{
  "n_layer": 9,
  "d_model": 192,
  "n_experts": 160,
  "experts_per_token": 4,
  "d_expert": 64,
  "d_shared_expert": 0,
  "activation": "swiglu",
  "moe_layers": [0, 1, 2, 3, 4, 5, 6, 7, 8],
  "router_score": "softmax",
  "normalize_top_k": false,
  "routed_scale": 16.6,
  "balance_loss": 0.00228,
  "balance_bias": false,
  "router_z_loss": 0.0001,
  "init_std_router": 0.0242,
  "lr_router": 0.000551,
  "n_head": 12,
  "n_kv_head": 3,
  "head_dim": 32,
  "vocab_size": 16384,
  "norm": "rmsnorm",
  "norm_place": "pre",
  "norm_eps": 1e-06,
  "positions": "rope",
  "rope_base": 10000.0,
  "rope_fraction": 0.25,
  "qk_norm": true,
  "attn_scale": 0.177,
  "tie_embeddings": false,
  "parallel_block": false,
  "init": "normal",
  "init_std_qkv": 0.0325,
  "init_std_o": 0.023,
  "init_std_up": 0.0325,
  "init_std_down": 0.0,
  "optimizer": "soap_variant",
  "lr": 0.00392,
  "beta1": 0.95,
  "beta2": 0.95,
  "weight_decay": 0.019,
  "lr_head": 0.00874,
  "warmup_steps": 85,
  "schedule": "wsd",
  "decay_fraction": 0.901,
  "decay_shape": "pow",
  "final_lr_fraction": 0.0,
  "batch_tokens": 32768,
  "seq_len": 1024,
  "doc_mask": true,
  "z_loss": 1e-05,
  "train_tokens": 332400000,
  "steps": 10145,
  "dataset": "wikipedia_en"
}
Below are experts of layer 6 (counted from 0) of a mixture-of-experts language model. Rows are named router (the router's row for the expert) and show model dimensions 0-191. Each number is 200 + 20 x the weight over its row's rms, rounded and kept within 0 to 999.
After each expert's rows: a language model's description of what the expert responds to. This comes from a sample of Wikipedia text that the model never trained on.

# expert 56
router,212,212,245,206,204,160,178,185,217,158,179,161,222,216,228,192,201,180,233,185,221,201,194,215,189,185,180,211,182,186,204,208,218,185,219,191,188,181,206,190,202,173,224,198,227,188,234,215,193,216,208,195,207,199,211,204,209,212,183,212,167,210,238,174,229,187,179,233,193,191,204,217,187,236,210,215,215,167,186,202,225,209,202,226,183,203,194,206,179,193,190,194,205,170,221,203,190,185,214,218,255,149,203,190,206,210,220,200,162,192,205,216,202,229,201,190,233,207,212,213,208,240,183,222,209,205,189,206,244,181,177,205,241,207,203,189,167,174,181,213,232,200,184,195,221,223,184,160,224,209,200,193,217,193,192,173,227,155,200,211,207,197,196,171,222,181,223,222,205,196,222,198,193,223,210,220,196,184,189,191,173,179,233,196,168,236,167,177,202,196,191,160
Description: Word pieces starting scientific and anatomical terms in species and biology articles, such as occ in occipital, gastro, conc, Lysiphyllum endings.

# expert 34
router,190,228,205,180,190,189,162,189,187,197,183,202,234,220,186,214,216,171,227,185,171,195,191,243,168,176,184,238,185,220,135,210,199,200,175,184,195,177,220,199,194,175,205,182,243,189,191,219,214,227,190,216,203,186,188,212,162,214,183,228,180,198,202,195,187,169,187,230,210,196,237,206,207,211,192,190,180,190,168,193,192,233,232,194,170,185,194,169,170,150,222,211,192,167,186,195,194,188,206,202,216,166,170,227,205,196,215,186,193,201,182,228,230,185,190,185,209,179,211,198,184,200,199,211,193,194,196,206,207,164,196,195,218,206,197,191,201,186,178,206,205,203,203,254,180,211,168,230,205,221,183,230,186,176,192,162,220,197,179,216,210,219,213,165,236,197,198,231,195,196,227,190,154,194,188,199,203,193,179,186,210,185,208,247,192,194,186,208,179,208,227,187
Description: Verbs such as was, had, has, been and became right after a person subject in biographies, e.g. "he had", "was having".

# expert 9
router,210,203,204,192,206,154,183,189,189,179,187,182,220,215,213,192,194,161,216,177,203,201,186,212,191,188,184,207,174,202,171,224,210,178,180,192,190,179,202,179,192,176,215,208,239,179,231,231,184,209,206,206,244,213,211,217,192,215,162,225,182,196,206,177,209,197,173,200,179,166,220,216,177,208,172,219,209,210,191,195,205,225,204,217,172,186,200,188,212,179,215,215,189,188,225,195,184,184,195,178,213,177,208,211,224,187,204,207,178,173,162,191,196,209,180,161,223,173,220,213,184,225,159,230,224,219,198,226,222,170,189,183,216,227,197,186,171,182,184,208,233,216,188,195,216,235,179,221,227,226,177,190,191,186,193,171,233,171,179,206,234,227,218,166,201,176,199,197,183,189,213,186,180,194,203,266,220,193,173,194,192,170,219,199,182,234,176,181,177,177,209,175
Description: First bytes of Chinese, Korean, Arabic or Cyrillic names after a Latin gloss, plus word starts in table cells and name lists.

# expert 30
router,179,234,214,171,221,177,189,186,185,191,173,167,233,226,195,194,216,187,197,179,209,212,166,232,182,191,176,226,160,216,159,210,180,189,188,172,182,185,236,175,180,201,244,211,200,152,193,225,186,238,181,214,195,211,195,192,197,194,161,236,191,219,194,184,212,185,193,219,186,176,231,209,194,214,173,213,215,183,144,216,201,194,237,186,184,208,176,197,201,174,232,193,187,174,233,199,208,199,198,186,232,182,186,218,198,194,226,221,186,219,193,231,207,180,191,199,215,177,227,210,191,208,209,231,181,208,183,205,193,158,193,189,214,189,188,192,179,149,175,203,210,219,189,235,210,190,186,201,229,218,179,208,177,205,189,184,219,209,178,213,196,230,201,171,209,202,182,220,214,202,219,217,163,198,207,219,181,204,188,204,192,180,189,226,194,227,186,189,177,180,216,170
Description: Clause-linking words, mainly and, plus but, which, when, while, and verbs was, is, were in running prose.

# expert 19
router,184,209,218,196,203,191,190,189,179,200,164,192,216,217,163,207,209,209,260,170,208,179,165,191,201,183,203,232,202,202,148,220,219,146,194,167,169,217,192,176,174,191,231,238,219,182,219,208,194,190,192,198,216,165,215,198,176,179,168,218,198,195,193,196,211,204,160,199,236,170,215,217,176,191,204,211,203,205,201,195,189,216,191,221,182,166,175,187,182,210,210,194,217,163,189,205,221,195,200,185,228,186,187,209,227,157,195,203,186,183,187,221,200,200,166,199,189,196,222,189,169,239,204,211,223,207,194,203,199,196,189,191,281,216,202,193,179,170,222,221,190,208,186,199,218,225,184,183,218,229,181,217,176,199,195,180,205,199,182,200,218,200,217,203,210,189,209,197,193,204,199,153,194,179,197,227,219,205,150,194,186,204,229,210,207,182,223,185,196,176,202,211
Description: Middle pieces of names and words after prefixes like Con, Al, Ad, as in Con-sid-ine, Col-leg-es, Ad-ler.

# expert 14
router,215,208,214,196,200,156,187,195,205,186,190,177,224,221,214,191,202,171,220,171,192,191,184,215,186,187,188,200,180,197,178,219,209,188,186,195,184,169,199,180,189,175,217,204,235,174,226,227,178,204,207,208,243,208,218,205,178,218,171,227,170,196,204,168,214,197,173,203,180,168,221,216,188,207,176,220,216,205,189,191,205,219,200,220,168,185,207,179,216,183,224,222,181,190,223,199,177,189,205,184,220,179,215,211,219,182,198,208,185,175,167,194,200,209,180,164,211,185,234,212,175,214,155,242,215,218,200,239,220,176,196,181,229,217,191,182,173,182,180,212,237,221,182,198,217,219,181,215,229,222,177,196,186,185,190,163,245,172,180,210,233,212,221,172,214,178,208,207,186,185,208,183,176,196,205,247,219,198,164,189,185,175,224,204,176,231,173,187,173,181,200,178
Description: First three digits of years like 201, 199, 196, in dates, table rows and prose; also freestyle in swimming event tables.

# expert 59
router,197,208,204,195,219,163,168,188,190,194,182,174,216,233,209,178,209,167,226,178,190,193,190,210,188,189,203,212,175,198,185,226,204,189,186,201,178,181,199,180,205,187,220,211,239,174,229,222,171,211,204,212,237,199,210,213,170,230,163,208,180,204,207,165,212,204,162,189,188,169,232,208,197,213,174,222,215,213,202,181,201,225,208,220,169,197,205,195,192,190,220,207,181,191,227,200,188,194,201,183,221,185,215,214,222,191,198,218,174,166,172,191,207,208,175,171,221,183,222,214,181,216,159,240,212,210,206,224,214,171,187,170,233,215,196,194,180,203,186,211,237,212,203,206,219,216,190,205,239,219,191,197,188,176,188,166,236,177,190,205,245,219,216,165,203,179,201,191,187,184,192,189,178,201,194,250,225,197,171,182,187,172,225,213,169,227,168,178,162,179,215,175
Description: Opening pieces of capitalized names or words, like Fe in Feed, Feelgood, Saas-Fee, and Co, Bl, Cre, often after table bars or commas.

# expert 5
router,205,230,215,170,206,165,194,185,214,171,191,207,197,220,189,200,215,178,219,205,205,180,161,242,178,209,191,197,178,219,186,205,194,171,203,209,168,220,212,206,176,195,213,187,201,196,188,225,205,203,176,223,237,211,213,229,176,202,159,195,188,220,204,186,190,180,191,197,167,186,224,195,173,228,172,198,208,215,173,228,233,208,224,224,171,186,199,180,185,197,214,218,193,188,215,200,190,213,187,167,217,168,201,212,210,191,216,238,174,209,194,201,248,187,179,196,215,203,221,213,197,230,182,206,244,192,201,231,204,182,184,184,199,197,202,184,181,189,175,229,211,184,216,196,224,192,146,186,227,213,181,204,164,182,208,183,221,174,183,254,223,216,215,194,185,178,168,223,187,170,207,178,179,229,234,203,237,203,183,215,173,196,240,204,182,224,187,167,191,192,184,203
Description: Determiners and possessives opening a noun phrase, mostly the/The, also this, his, its, these, often after of or in.

# expert 13
router,212,202,209,179,191,190,207,193,214,195,186,174,234,211,225,199,190,165,221,180,215,196,172,215,208,188,225,213,164,223,187,196,209,167,202,182,164,196,216,160,178,202,203,210,250,175,211,215,183,204,213,234,226,199,210,225,197,221,165,216,198,192,212,206,200,198,177,181,205,165,204,239,189,230,204,206,241,169,181,190,181,210,220,224,185,197,226,191,195,185,218,238,189,187,220,220,216,183,172,181,199,193,196,190,201,205,216,220,206,206,157,234,197,200,190,165,209,185,235,232,191,233,205,208,213,214,201,232,182,183,201,171,236,229,215,184,189,180,193,202,202,199,219,196,226,243,176,207,188,208,189,184,180,173,203,200,224,181,191,231,190,195,229,152,198,171,186,208,209,171,226,153,177,236,210,213,220,216,200,175,192,178,199,205,194,203,205,183,159,211,174,201
Description: Dash bullets, line breaks, colons and parentheses opening fields in infobox-style lists, such as Born, Date of birth, Coordinates; also prime and degree marks.

# expert 47
router,222,208,212,200,194,162,175,184,201,178,175,183,234,212,211,184,204,157,220,179,204,196,185,219,189,190,189,203,181,207,180,218,216,181,188,192,185,177,208,185,188,177,221,207,248,174,221,229,190,218,202,207,239,219,204,210,180,213,169,227,183,201,198,167,217,198,179,202,185,164,224,221,188,210,173,216,211,205,192,194,218,222,204,219,164,178,203,186,211,179,224,217,189,184,229,189,184,191,203,177,218,178,205,218,216,197,202,202,184,170,173,187,200,207,167,172,228,184,228,222,173,225,162,231,219,215,205,238,218,174,203,178,213,227,204,187,168,185,186,208,231,216,181,199,205,231,189,208,231,232,180,192,190,189,195,167,231,161,187,211,231,225,221,166,216,175,203,200,194,183,201,191,188,191,208,247,217,197,175,190,180,169,216,202,173,234,174,187,172,180,204,174
Description: Numbers in sports table cells, dollar signs opening math expressions, and sentence-initial However, plus scattered nouns and adjectives like political, footballer.

# expert 63
router,199,187,204,182,212,154,201,192,166,192,163,194,216,193,184,230,188,201,242,172,221,216,207,229,217,201,194,211,164,201,196,161,206,190,221,186,191,180,178,178,184,195,206,204,193,193,208,247,202,193,175,185,199,201,226,216,178,196,154,209,175,222,201,184,176,218,169,196,189,187,218,208,192,236,204,229,229,213,191,205,177,213,199,213,170,174,181,201,198,187,228,215,212,212,209,183,209,204,229,225,218,186,206,243,204,139,226,199,195,204,173,201,196,170,205,199,193,182,204,241,174,248,199,225,200,249,182,227,205,205,192,203,271,225,199,189,200,208,207,204,216,194,191,210,187,205,214,190,207,230,180,232,229,193,161,208,204,183,193,228,215,193,219,200,213,190,168,220,206,178,194,162,192,197,212,219,208,170,176,192,196,183,200,214,194,200,186,184,188,182,175,183
Description: Middle and final pieces of Germanic and English surnames and words, like Sn-y-der, Sonnle-it-ner, Kamm-er, Bos-a.

# expert 20
router,189,213,222,197,211,172,204,200,214,162,157,208,219,204,164,203,201,191,244,178,223,197,205,211,196,174,185,211,199,187,167,193,176,180,205,197,177,201,228,183,201,187,210,189,208,206,231,232,207,219,189,235,218,191,231,203,162,208,170,226,169,215,233,186,179,178,165,206,199,177,226,212,165,200,212,188,227,202,206,195,220,224,194,227,182,197,199,182,224,194,206,206,193,171,226,176,196,187,233,151,232,191,213,221,201,184,194,202,193,222,182,230,204,209,178,172,223,211,226,204,188,219,210,215,218,227,208,222,236,215,180,195,245,205,209,184,190,168,192,184,221,184,180,217,192,237,183,234,217,219,190,216,193,196,206,192,216,187,183,202,231,187,219,185,183,174,187,177,196,195,198,174,167,211,204,234,200,194,171,199,189,194,174,231,199,235,188,195,138,181,190,186
Description: Word-initial pieces beginning with consonant clusters, mainly tr/Tr, also Gl, Cr, Br, Fr, as in tram, trunk, trailing.

# expert 55
router,198,201,198,207,203,171,174,194,208,212,181,147,226,215,169,185,198,165,229,192,218,197,187,198,191,200,190,225,199,191,175,195,228,188,205,166,205,190,191,202,165,217,209,224,206,183,213,208,203,199,225,196,206,191,235,200,184,206,170,213,219,197,192,200,198,220,172,197,205,189,215,214,203,213,195,215,205,208,193,237,213,211,201,192,191,184,189,190,194,193,224,213,201,196,193,206,231,222,192,177,205,164,174,187,221,147,200,197,180,210,210,198,214,174,164,211,268,195,230,211,187,216,199,228,190,222,213,256,190,186,187,190,312,211,195,219,192,158,212,193,216,223,192,193,189,209,174,181,212,227,186,219,202,223,191,178,223,195,201,199,219,188,225,226,198,206,209,184,177,189,209,183,197,202,229,201,192,174,174,179,190,180,207,208,203,215,188,158,203,177,207,206
Description: Middle syllables inside ordinary and foreign words after consonant clusters, such as inc-ri-minate, Aw-ak-ening, dyn-as-ties, stri-king.

# expert 61
router,196,172,203,196,214,169,192,215,172,212,176,200,215,194,147,213,241,184,227,156,214,190,197,206,209,194,206,206,178,193,176,192,211,177,192,196,181,194,191,178,168,200,217,179,179,191,211,241,219,186,186,195,186,211,237,211,204,174,196,178,195,209,216,180,188,190,154,196,180,177,196,237,203,249,202,212,216,196,200,208,177,209,197,206,184,191,185,194,203,165,200,237,210,184,185,205,203,230,225,217,226,171,178,198,215,142,230,201,196,184,167,219,225,199,195,196,191,218,224,223,166,222,181,228,187,227,200,257,172,175,197,206,277,211,222,191,175,182,201,216,220,216,177,220,194,222,186,194,214,231,195,205,221,206,180,191,198,173,195,204,219,187,195,172,204,216,225,202,187,190,206,160,196,202,211,217,196,193,197,210,204,190,200,219,211,197,202,190,162,175,193,198
Description: Middle pieces of place, club and surname words in sports tables and lists, such as Sar-ac-ens, St-utt-gart, Le-uv-en, Wal-n-ut.

# expert 44
router,200,199,218,220,199,144,189,197,218,203,191,188,201,191,167,178,234,185,229,199,186,177,196,199,181,199,186,216,169,185,191,201,234,154,198,212,159,173,228,203,217,188,213,197,209,204,208,196,184,208,218,191,218,196,188,201,196,209,199,205,162,179,221,177,227,207,191,167,186,186,219,210,184,229,196,214,228,200,199,191,188,219,233,226,202,165,193,183,196,202,218,207,188,188,236,201,221,219,200,186,231,194,213,199,223,189,206,202,181,155,183,214,203,200,194,186,245,218,226,211,138,214,187,226,240,208,174,214,218,197,178,176,236,205,204,177,195,209,190,194,212,196,170,199,222,215,180,208,234,213,180,211,167,188,213,191,210,154,189,201,194,215,204,167,207,204,171,209,186,179,205,175,190,221,242,216,243,202,180,167,189,156,214,208,209,211,188,186,195,163,219,167
Description: Pipe separators and digits inside data-heavy tables, infoboxes, coordinates and grid references, gene and chemical database entries; also LaTeX subscripts.

# expert 24
router,207,247,220,153,206,173,169,174,198,148,163,175,198,201,188,189,216,186,213,179,224,197,211,207,200,204,205,220,185,158,180,193,228,187,222,194,188,178,179,176,189,197,220,205,223,203,203,230,193,202,220,188,222,181,235,207,177,238,175,214,176,204,188,163,182,182,153,194,185,207,195,195,170,208,185,206,218,205,188,182,184,212,209,251,191,194,192,197,196,199,194,191,210,182,186,194,213,170,226,210,230,186,207,249,218,186,186,188,195,189,199,215,200,189,194,194,219,213,214,196,183,236,198,231,208,222,201,205,218,195,212,193,241,213,161,163,210,186,174,175,225,202,179,205,198,203,187,186,199,213,191,210,189,185,165,169,225,180,185,233,217,197,200,184,219,184,167,178,188,187,213,162,179,198,224,224,204,191,159,198,180,189,221,222,189,208,175,207,200,170,171,161
Description: Middle syllables of proper names and words, especially ill, ob, ov, oph, as in Cadillac, Havilland, waxbill, gloves.

# expert 49
router,204,219,211,209,209,151,203,202,198,198,168,206,215,208,206,226,207,188,255,178,217,187,204,203,221,241,210,211,196,201,201,220,206,158,207,192,181,164,197,200,209,179,225,193,219,143,225,241,186,220,208,194,194,191,235,217,188,201,192,217,180,182,203,182,202,211,163,198,194,184,225,260,190,219,205,212,187,208,191,209,195,240,187,225,197,175,167,208,198,201,218,218,201,185,196,206,201,197,222,209,210,200,200,196,218,169,216,198,194,181,174,191,192,173,210,194,223,198,214,208,174,189,205,214,242,229,190,216,197,169,204,181,218,215,212,193,178,169,227,214,238,200,201,211,216,222,190,206,217,190,171,220,201,190,191,190,210,160,173,234,221,194,211,203,205,193,151,226,210,206,218,157,214,217,222,254,227,187,176,199,202,182,210,212,197,201,187,168,162,175,219,171
Description: Single capital or lowercase letters, especially J, D, K, j, early in names or initials, as in Tjader, Fjørtoft, Hjörvar, G.G.C.

# expert 45
router,212,218,194,183,207,192,180,205,188,189,184,193,248,220,202,202,185,187,239,193,207,188,178,198,183,214,206,222,200,214,179,220,193,188,174,204,183,159,222,169,176,181,196,197,214,180,243,213,196,205,206,216,221,207,220,208,200,216,172,204,171,195,179,186,203,207,149,188,160,184,207,226,186,214,179,222,240,194,192,189,217,221,218,213,165,174,170,188,218,175,221,192,172,185,218,204,186,193,188,190,223,187,169,204,216,191,187,188,176,192,159,209,204,207,193,185,204,200,223,229,175,209,179,235,188,222,169,232,204,176,203,186,216,220,217,195,146,188,184,222,242,240,204,188,228,224,192,206,201,207,196,198,175,181,193,161,221,188,169,209,227,198,250,177,199,183,203,197,206,180,214,190,171,218,193,261,219,190,173,186,189,199,207,203,191,223,176,186,175,193,188,183
Description: En dashes between years or scores, and year prefixes like 201, 199, 194 in dates and life spans such as 1987–1991.

# expert 8
router,214,199,206,184,195,169,175,199,169,203,195,182,234,212,201,187,216,161,219,173,216,173,184,224,168,158,216,196,199,220,168,196,209,192,183,196,194,179,197,152,178,173,215,214,229,185,203,206,172,231,236,222,205,229,212,204,185,201,139,208,168,203,201,191,191,167,185,202,190,200,221,210,205,231,183,188,179,199,176,175,201,229,211,223,166,199,199,181,160,157,223,226,195,173,199,179,189,225,224,197,220,203,174,209,213,174,206,196,183,190,173,214,188,201,181,197,206,199,199,206,186,221,187,219,238,188,192,209,196,174,221,192,221,217,201,192,191,213,188,221,204,219,192,241,222,226,189,213,228,206,164,207,200,191,197,151,200,212,168,195,218,204,234,207,222,202,163,196,186,197,244,193,188,221,198,201,212,206,171,163,188,166,230,201,196,187,184,187,198,210,189,169
Description: Nouns in biographical prose about schooling and careers, typically before of/in, such as degree, University, School, role, part.

# expert 36
router,196,218,222,155,205,182,198,170,199,162,182,199,192,212,185,211,217,180,218,190,207,182,147,211,183,195,202,214,189,198,161,216,183,166,191,219,150,202,208,188,196,175,203,206,190,189,181,231,171,216,186,215,228,181,197,233,175,212,172,209,162,210,202,183,175,185,188,191,186,191,213,193,200,210,185,184,209,175,176,223,230,190,220,231,195,194,204,172,182,189,214,234,167,194,217,184,193,214,193,198,201,178,201,207,209,192,204,229,193,205,200,208,231,184,186,167,214,201,209,214,181,225,167,218,215,232,188,250,219,210,172,178,191,204,216,171,168,176,183,234,213,199,177,197,247,198,148,187,235,212,193,186,200,200,193,196,215,163,184,241,192,205,215,173,210,181,184,215,190,167,192,176,177,204,230,219,239,183,187,207,213,195,202,207,169,203,196,171,185,179,193,184
Description: The word the and possessives his, its, their, her, mostly after prepositions like of, in, to, as in "As of the".

# expert 54
router,176,219,191,188,216,194,182,202,163,187,185,199,235,229,164,228,194,178,251,202,217,167,189,201,195,201,225,189,187,197,183,175,215,177,178,222,194,203,226,187,157,181,238,195,201,180,228,239,225,218,196,190,196,226,188,220,198,195,185,200,202,194,223,183,200,176,183,199,204,168,197,219,195,222,198,213,239,209,176,228,224,231,185,215,181,183,189,186,190,195,220,227,174,189,227,191,214,196,218,203,230,196,206,195,210,194,238,179,190,179,163,184,203,199,175,198,190,224,224,213,162,217,219,213,187,209,186,203,191,179,185,179,256,215,216,204,201,178,201,199,217,209,196,204,197,221,164,188,213,227,190,186,208,170,196,196,205,179,188,224,197,258,192,172,225,187,167,228,178,201,208,159,202,192,200,256,235,192,177,191,216,189,214,229,205,194,215,196,170,191,215,208
Description: Single letters and short pieces inside non-English names, often Turkish, Slavic or Polish, like z in Izmir, Bydgoszcz.

# expert 52
router,202,216,195,199,212,201,185,177,176,189,186,194,205,224,196,183,200,167,233,200,206,179,197,189,199,200,189,198,207,228,178,205,186,183,211,221,200,163,227,176,207,188,216,213,202,199,197,206,164,201,183,212,191,213,229,196,177,209,192,225,189,206,227,205,175,164,167,216,185,180,230,229,166,209,221,176,196,208,170,217,228,224,190,206,177,208,216,184,186,193,201,220,177,173,231,169,186,181,205,171,222,177,197,224,209,177,213,208,181,170,178,218,221,184,206,186,200,193,240,225,220,253,165,220,203,218,183,217,230,173,178,155,282,210,187,181,180,190,197,189,233,202,202,226,201,216,175,200,206,202,157,208,187,194,216,165,210,192,182,213,197,201,230,189,209,174,164,207,204,168,216,175,169,209,211,222,215,204,196,171,191,175,215,195,209,215,206,206,182,173,203,210
Description: Opening letters or stems of ordinary English words after articles or prepositions, split mid-word, e.g. viol-ation, fr-ustration, dev-, install-.

# expert 1
router,172,239,218,194,213,163,179,167,195,180,201,214,206,199,210,211,204,176,206,182,180,178,187,229,206,187,174,194,173,190,197,202,202,180,217,189,163,194,200,183,183,187,232,189,222,196,204,220,167,226,208,232,214,198,201,217,188,188,144,226,196,197,195,192,179,179,179,204,202,198,205,194,213,206,184,204,205,178,174,209,234,214,219,231,179,207,169,166,195,170,211,249,195,168,218,211,215,230,201,178,191,166,210,216,185,198,216,209,204,189,199,211,227,196,178,187,215,204,196,222,187,191,157,219,205,243,189,204,222,178,177,183,205,214,179,207,183,174,203,233,222,190,194,232,190,222,171,201,224,222,202,208,206,204,181,181,201,196,165,240,208,191,217,180,229,169,186,207,178,177,230,169,155,212,191,211,228,205,177,182,201,165,219,251,193,206,193,185,162,191,176,183
Description: Articles, possessives and quantifiers opening a noun phrase after a verb or preposition, such as a, an, his, their, several, two.

# expert 50
router,175,213,217,199,218,185,205,167,190,187,174,167,214,248,191,196,210,185,191,194,221,205,147,227,198,208,176,233,168,184,189,196,203,181,202,174,192,173,226,193,200,191,245,208,212,152,193,214,181,205,212,218,222,210,206,179,201,181,168,245,179,199,202,180,196,175,195,228,196,175,259,206,175,218,166,187,201,205,180,203,205,196,236,197,171,191,179,178,211,192,228,200,197,179,208,174,195,204,214,179,235,214,210,212,199,184,216,234,207,196,204,212,218,183,180,150,218,200,234,208,210,214,207,229,198,208,167,212,201,179,181,199,206,194,189,193,176,178,207,252,217,198,201,242,225,212,196,166,227,214,181,214,196,211,194,178,208,202,177,229,200,248,214,199,222,200,207,210,222,186,201,196,171,200,209,203,192,198,195,199,198,182,190,226,186,257,197,199,188,172,198,190
Description: Function words in running prose linking phrases, mainly of and and, also in, for, that, which, with, before a noun phrase.

# expert 42
router,196,207,205,196,189,148,158,201,201,187,171,180,220,210,204,213,189,153,243,176,219,184,202,191,186,214,199,210,203,215,183,223,240,199,175,188,176,164,218,187,205,198,241,196,209,201,219,258,171,208,190,208,233,217,239,198,201,223,207,207,190,231,206,183,212,190,196,207,202,163,226,219,195,212,175,223,223,196,207,236,212,201,183,205,192,186,203,210,208,183,208,224,171,172,190,174,176,188,224,197,213,204,218,202,189,180,227,212,187,200,185,194,201,186,168,191,222,201,229,196,171,202,192,214,208,226,171,202,244,178,188,185,219,207,212,203,178,193,214,203,252,210,169,229,193,230,205,217,210,228,183,202,192,207,190,164,211,162,186,204,230,219,214,203,192,180,202,176,169,195,211,188,182,180,193,251,235,184,177,203,215,175,206,204,173,212,167,204,175,192,192,190
Description: Pipe separators and small numbers in sports standings and other pipe-delimited tables, plus headers like GF, GD, Pts.

# expert 37
router,201,213,192,197,186,165,212,201,175,195,179,177,212,219,216,213,178,185,234,183,213,189,197,211,200,221,200,187,176,199,178,227,224,213,191,200,183,199,217,187,206,201,215,214,208,185,204,238,217,197,209,191,208,179,209,210,177,222,197,196,184,191,220,193,202,148,164,214,188,180,242,217,213,222,188,208,212,216,178,213,195,207,196,203,168,210,214,200,200,180,214,230,168,172,218,153,201,206,182,152,203,184,215,197,198,157,195,188,206,165,195,204,233,185,176,188,202,175,209,208,163,223,172,230,220,222,178,231,184,187,187,191,266,205,163,180,208,186,190,206,202,253,185,194,189,221,181,216,212,240,204,212,218,172,196,179,231,168,186,196,223,241,216,178,194,177,181,198,171,192,189,161,202,214,214,250,215,212,190,206,200,193,219,194,217,223,168,189,187,188,207,190
Description: Syllable pieces inside Indian, Arabic and Turkic names in cast lists and election or squad tables, such as Chak-r-abarty, Amrit-ra-j, Bh, Dh.

# expert 40
router,207,193,208,214,191,167,169,207,214,204,166,174,226,209,190,189,229,198,230,202,201,183,214,201,167,171,201,225,189,196,199,196,205,179,226,176,185,189,191,195,222,177,229,207,220,182,217,208,192,205,217,209,210,208,185,224,206,220,191,200,147,193,225,148,219,205,180,180,174,182,224,195,158,206,196,216,220,170,186,184,193,236,209,231,194,175,202,189,202,205,194,195,209,185,200,183,201,181,208,207,223,186,242,184,220,199,211,202,205,223,179,225,190,206,184,191,219,206,225,221,190,267,168,237,235,232,203,208,225,186,195,208,235,220,165,197,190,193,203,191,241,210,185,213,236,220,153,190,240,216,185,196,178,192,186,172,222,167,201,199,230,201,195,186,222,197,181,210,198,188,184,175,176,236,225,220,225,239,209,182,200,179,195,198,197,196,176,184,205,182,186,183
Description: Closing brackets and braces in LaTeX or chemical names, plus infobox field words, e.g. Pro-te-in, Animalia, Height, Spouse, }.

# expert 35
router,184,236,229,208,198,199,159,173,211,188,169,187,230,222,197,202,223,170,210,202,185,204,181,209,193,217,177,244,197,197,181,218,208,212,201,202,189,206,198,188,198,191,221,193,248,200,213,198,196,212,197,210,216,203,187,227,180,219,185,223,187,233,219,164,198,204,179,208,186,163,211,213,181,201,167,198,201,182,177,201,177,244,222,194,217,190,192,157,171,162,231,198,188,168,202,167,198,196,219,207,210,142,190,221,183,187,209,194,182,211,198,229,211,186,198,179,247,194,205,215,166,210,197,206,193,180,185,214,202,162,184,164,205,206,199,176,181,163,191,208,223,223,178,229,213,213,172,199,201,209,195,228,196,188,174,172,233,204,164,227,201,229,221,166,233,175,215,192,171,188,216,207,157,182,205,197,192,206,182,193,188,169,209,199,175,207,186,188,192,196,198,163
Description: Main verbs right after a subject, mostly was, is, were, been, became, came, plus as in viewed as.

# expert 21
router,163,223,203,182,209,177,181,188,186,192,171,204,220,208,225,174,204,155,219,194,173,181,192,201,189,199,214,213,192,186,203,187,221,187,223,191,185,184,201,187,199,166,213,193,234,178,197,230,181,198,216,223,226,192,182,247,211,195,165,220,214,221,222,201,184,192,185,219,179,190,219,204,202,219,181,198,217,213,191,231,235,231,194,252,161,210,208,174,206,166,191,244,204,192,211,221,224,199,203,206,210,180,221,219,203,186,184,216,183,193,182,212,217,200,187,146,221,196,222,217,179,207,193,208,226,211,195,217,189,167,199,185,209,207,198,200,172,165,200,226,231,213,194,217,213,247,183,182,219,205,167,179,212,187,170,170,205,197,161,241,195,203,200,181,206,165,212,200,177,165,232,190,172,226,205,223,230,188,193,203,205,179,219,210,198,215,163,173,188,193,177,203
Description: The article a or an and nationality adjectives after "is" in definitional openings, e.g. "is a moth", "an American", "English".

# expert 4
router,192,185,227,176,185,202,197,191,212,211,187,174,234,232,179,210,196,203,275,186,198,185,186,186,205,184,184,221,175,186,182,196,219,203,196,175,187,182,188,152,185,185,258,216,194,173,196,215,191,232,203,184,201,182,239,192,152,187,195,211,183,228,201,192,220,218,194,217,196,167,232,232,195,218,191,175,202,200,166,208,201,205,234,205,207,211,171,195,200,192,218,248,189,190,205,189,206,187,201,189,202,174,200,207,196,199,194,215,208,205,150,190,212,159,200,185,215,179,230,224,209,224,188,222,217,240,200,237,211,175,194,195,210,212,200,197,162,185,199,191,205,202,175,212,228,210,209,203,226,210,201,191,199,202,197,191,217,183,177,240,218,245,224,169,199,189,181,187,175,188,205,201,178,231,197,225,196,197,200,189,176,191,227,220,205,229,206,174,155,198,182,186
Description: Line breaks and sentence-final punctuation like ". ", "). " and ". " ending sentences and table rows, list items, or paragraphs.

# expert 17
router,210,195,195,193,183,149,193,178,218,166,163,178,188,227,165,244,241,174,230,180,225,196,180,207,209,207,193,205,170,216,192,230,229,188,204,182,188,194,217,181,222,160,205,208,201,163,223,229,177,200,189,195,219,176,227,212,207,217,175,215,161,197,200,179,222,229,201,226,192,216,216,238,211,227,193,220,217,193,192,196,199,218,199,213,186,185,187,189,198,194,220,205,205,179,208,192,200,163,213,226,204,192,217,212,225,172,221,192,196,192,181,226,213,202,181,178,197,203,213,184,197,220,199,248,215,253,215,184,214,171,199,174,272,239,213,179,211,208,187,227,209,224,169,185,214,206,204,191,197,206,180,201,190,208,176,172,216,203,199,212,211,206,219,193,202,191,183,222,202,189,208,164,193,202,206,207,236,210,196,177,205,189,234,217,226,219,166,189,202,195,200,169
Description: Word pieces right after a first letter like G, V, L, often in German, Swedish or French names, such as G-ain, Fey-en-oord, Allsv-ens-kan.

# expert 0
router,208,205,210,197,200,152,172,185,197,183,186,188,238,220,206,187,198,169,223,171,192,192,184,215,188,186,189,203,173,207,177,216,213,181,182,199,182,172,201,194,196,171,218,198,239,174,231,227,181,210,208,207,240,203,205,204,185,218,158,225,182,195,205,175,210,196,179,201,183,180,222,219,182,217,170,219,216,207,197,202,213,216,207,217,175,173,195,181,207,185,222,215,199,187,234,195,177,189,197,180,217,176,205,213,223,189,204,210,181,174,162,194,195,204,182,165,220,186,220,218,180,226,172,246,225,215,202,232,217,171,186,181,222,225,202,183,177,180,188,208,243,214,192,204,207,232,181,213,235,227,179,200,191,182,194,166,239,174,185,206,235,219,220,166,204,189,210,194,187,183,207,196,181,190,211,251,223,186,163,186,181,176,221,205,178,236,171,181,181,188,204,175
Description: Byte pieces of Chinese characters in names and tables, plus scattered words like video, film, rown and table zeros.